python train.py --hidden_size=224 --d_expert=96 --d_shared_expert=128 --router_score="sigmoid" --balance_bias=true --lr_router=0.0012 --vocab_size=2048 --norm_eps=1e-06 --optimizer="muon_variant" --train_tokens=585700000 --max_steps=8938
Below are experts of layer 5 (counted from 0) of a mixture-of-experts language model. Rows are named up (a neuron's input weights, with its number), down (a neuron's output weights, with its number) and show model dimensions 0-223. Each number is 128 + 24 x the weight over its row's rms, rounded and kept within 0 to 255. Numbers have three digits each.
Before each expert's rows: a language model's description of what the expert responds to; "gets" lists some tokens that make up at least twice as much of what it gets as of all text. This comes from a sample of Wikipedia text that the model never trained on. Tokens count by the router's weight.

# expert 2
Number digit chunks. Later digit pieces of years, coordinates and table figures, such as 98 in 1998, 00 in 1800, 025 in 2025.
gets: "9", "all", "98", "97", "96", "8"
up6:159153111114122108081133130126116115101109123159105141106097121126148094167101138174137156160117090106161073103155143133169164104139115147103116169105152120121126148155107122124093121157137145081072133136137159178137151161123123125127115177098093146180096143136129115089139139186131130110123117153142112094112146137153082137134156165133150128160127109109140112109112114108135116182085121127143119084160161101111142166153157121125158109152100145133165107113112135163180071147115106134099125150101137102096108153121122129137103105140129115119118134096168121096127159138117129110141155109153145107159122126135144100134105155144130168128110147097131115131130153102162141073147
down6:074091100100144102138121123200122095154111139101146114127124150120142092133116129141101091126131181146143162119147096122132092120122160124144113147205115082174156085095119100140113170138111113111128103132108123136142115144123154122162089122150110101143143108106128129124081133141101136100124119131152138139113113141131104137108148146131154139180097115119151105140117135107114128125135120090137163130147099119111130156119067148114158121110117171113108190110117089134145182115143095105096116179121101155111144183092125117146119137159146135126129140135148133122151099115138116110112134127139168119110156173118140144076148081115176134136132141164109120148106124119153125182130

# expert 45
Non-Latin script bytes. Lead bytes of accented or non-Latin characters, like Thai, Bengali, Devanagari and German ß, plus blank table cells and en dashes.
gets: ";", " –", " =", " —", " B", "r"
up0:140173171121151107128099130147152153131119100163104098142142089079136137135125156148143113140127141125102115067159122092130134132142105096135126098153147154145182102106154178115133091157140141131104102127117141110103111121106162108135163166102134104126097110113140111101110127128176105149135138175177111124107145114136159140113119123140120141166140132097143078127113125097167146100135110195110156092142087124160128153161113126138083120154109145125131091153155158142130138143128107137114129151087120164111106155179120160100083146124115114122162094107136121113106150180103108147176091102129135124132145098138112094155112123166088130158142114112136137090138115116129094156120
down0:143116154111131115122090109169117135060113161136134140117106106099126094117142134164105083118119162126111111073120137133149127159118126128086095121141160123134138132096129112139126119127134131134116101150122126120130093165196154126106101113137150100102150095172117114119126163119172091148169137109150114121129146126095123130103123125175085146147149202108144110139151152077126147090138142137125118107120163087156091147148150147070118087102142115128097097134157143128131149114093148177106108138081121155110145163152140112112122107116129109126142110151080145102119116166143141121164129112122123162154149130086166126142100148103081117111146073080137121128127143141151130128128

# expert 60
Two-digit numbers. Number pieces like 35, 14, 98, 46 in years, times, scores, percentages and tables, plus the piece ol as in Lincolnshire.
gets: "ol", "10", "8", "98", "97", "9"
up0:147126136150089108157141132145107105179146086079102122106117112113125128107148099115124139153161110150142101121128123143144094116120151121134111047090144152123127158146134145173126124133119091113117123132143094151126126104081146111125123158099169151114099131167164133127135110137121112172162113115149126140160144121135132107149125129144116159099100160086129128133131117132134125103122147109069128137082125142143151148090111157121086086177150132105117172112142143123165104105050092129166114102110062102135137117121142107130112119136127151058123077139099110141178108157120107103131126123143102087158132115121124093138127120120159091149148136130155127131116159108137134162112
down0:131107100113104105092139077122116167102117105119107095109134108099124121130163130100136137099139141157140147082114114147123095134176130131160152149147151068090122159158156136118110131122075098132108088066119101138117139149146099098105115154112142142110113111110126097153122142136122109104132135136080100140132126113085142131169123136169052136127141161111112085145108176187150111137151116090145134084109121144165110152126147151108128130131136114108177099131144129134134176114148134127164129125134163129073128147130127135116095101156143117153170145140114135079105115151170135147097126135149100145104111130149156106128129102152105148110122158070129129157174133135139127126126

# expert 46
Place-name endings. Final pieces completing country, city and nationality names such as Indonesia, Warsaw, Nottingham, Edinburgh, States, American, often before commas or table bars.
gets: "ia", "a", "land", "ina", "ian", "ton"
up1:158113132137142139130134127139109135181137106131098103139107136075136165123114143083118122114085117164119125091132158144144114146159126133154119092162136079113148145146075111105134118095112097118149108137151091130135126142123110121141128117172152112156123161131149125140118136172111116115105098109141141158134137148185114135151124086112090136034081110126142142133084126109127171124107120136137108118178126119122113187107132140138136117126103165138152101137119105132130134094169175119120120103105148130117094115080103122118134160096163112134126143135140137113131107091133171105126122076127084122097111132140149080129127144146135113159119148127061157175153108136087139155113
down1:130132136133109110137118121104110125124141179115155132114136150153134163132135144089132114168140118107110108128142118163128120124129116099145170134171162100126127147135099137113132103109084073119106124181200116138115142153082108095139111110137124122146096160121140121167139097130108171134142109127116120138177108129161132125168138114115124113116119092136102142136133145119111116130121173125140133146192161115135143115127118160102162124143089135150131065133143113127120084134167172130139086099138095130121139150103138086109089125172174079086148115131106117106129168143131183128112129080122162113157137127134205146120116156102097108125140106162094140142138129124106092146153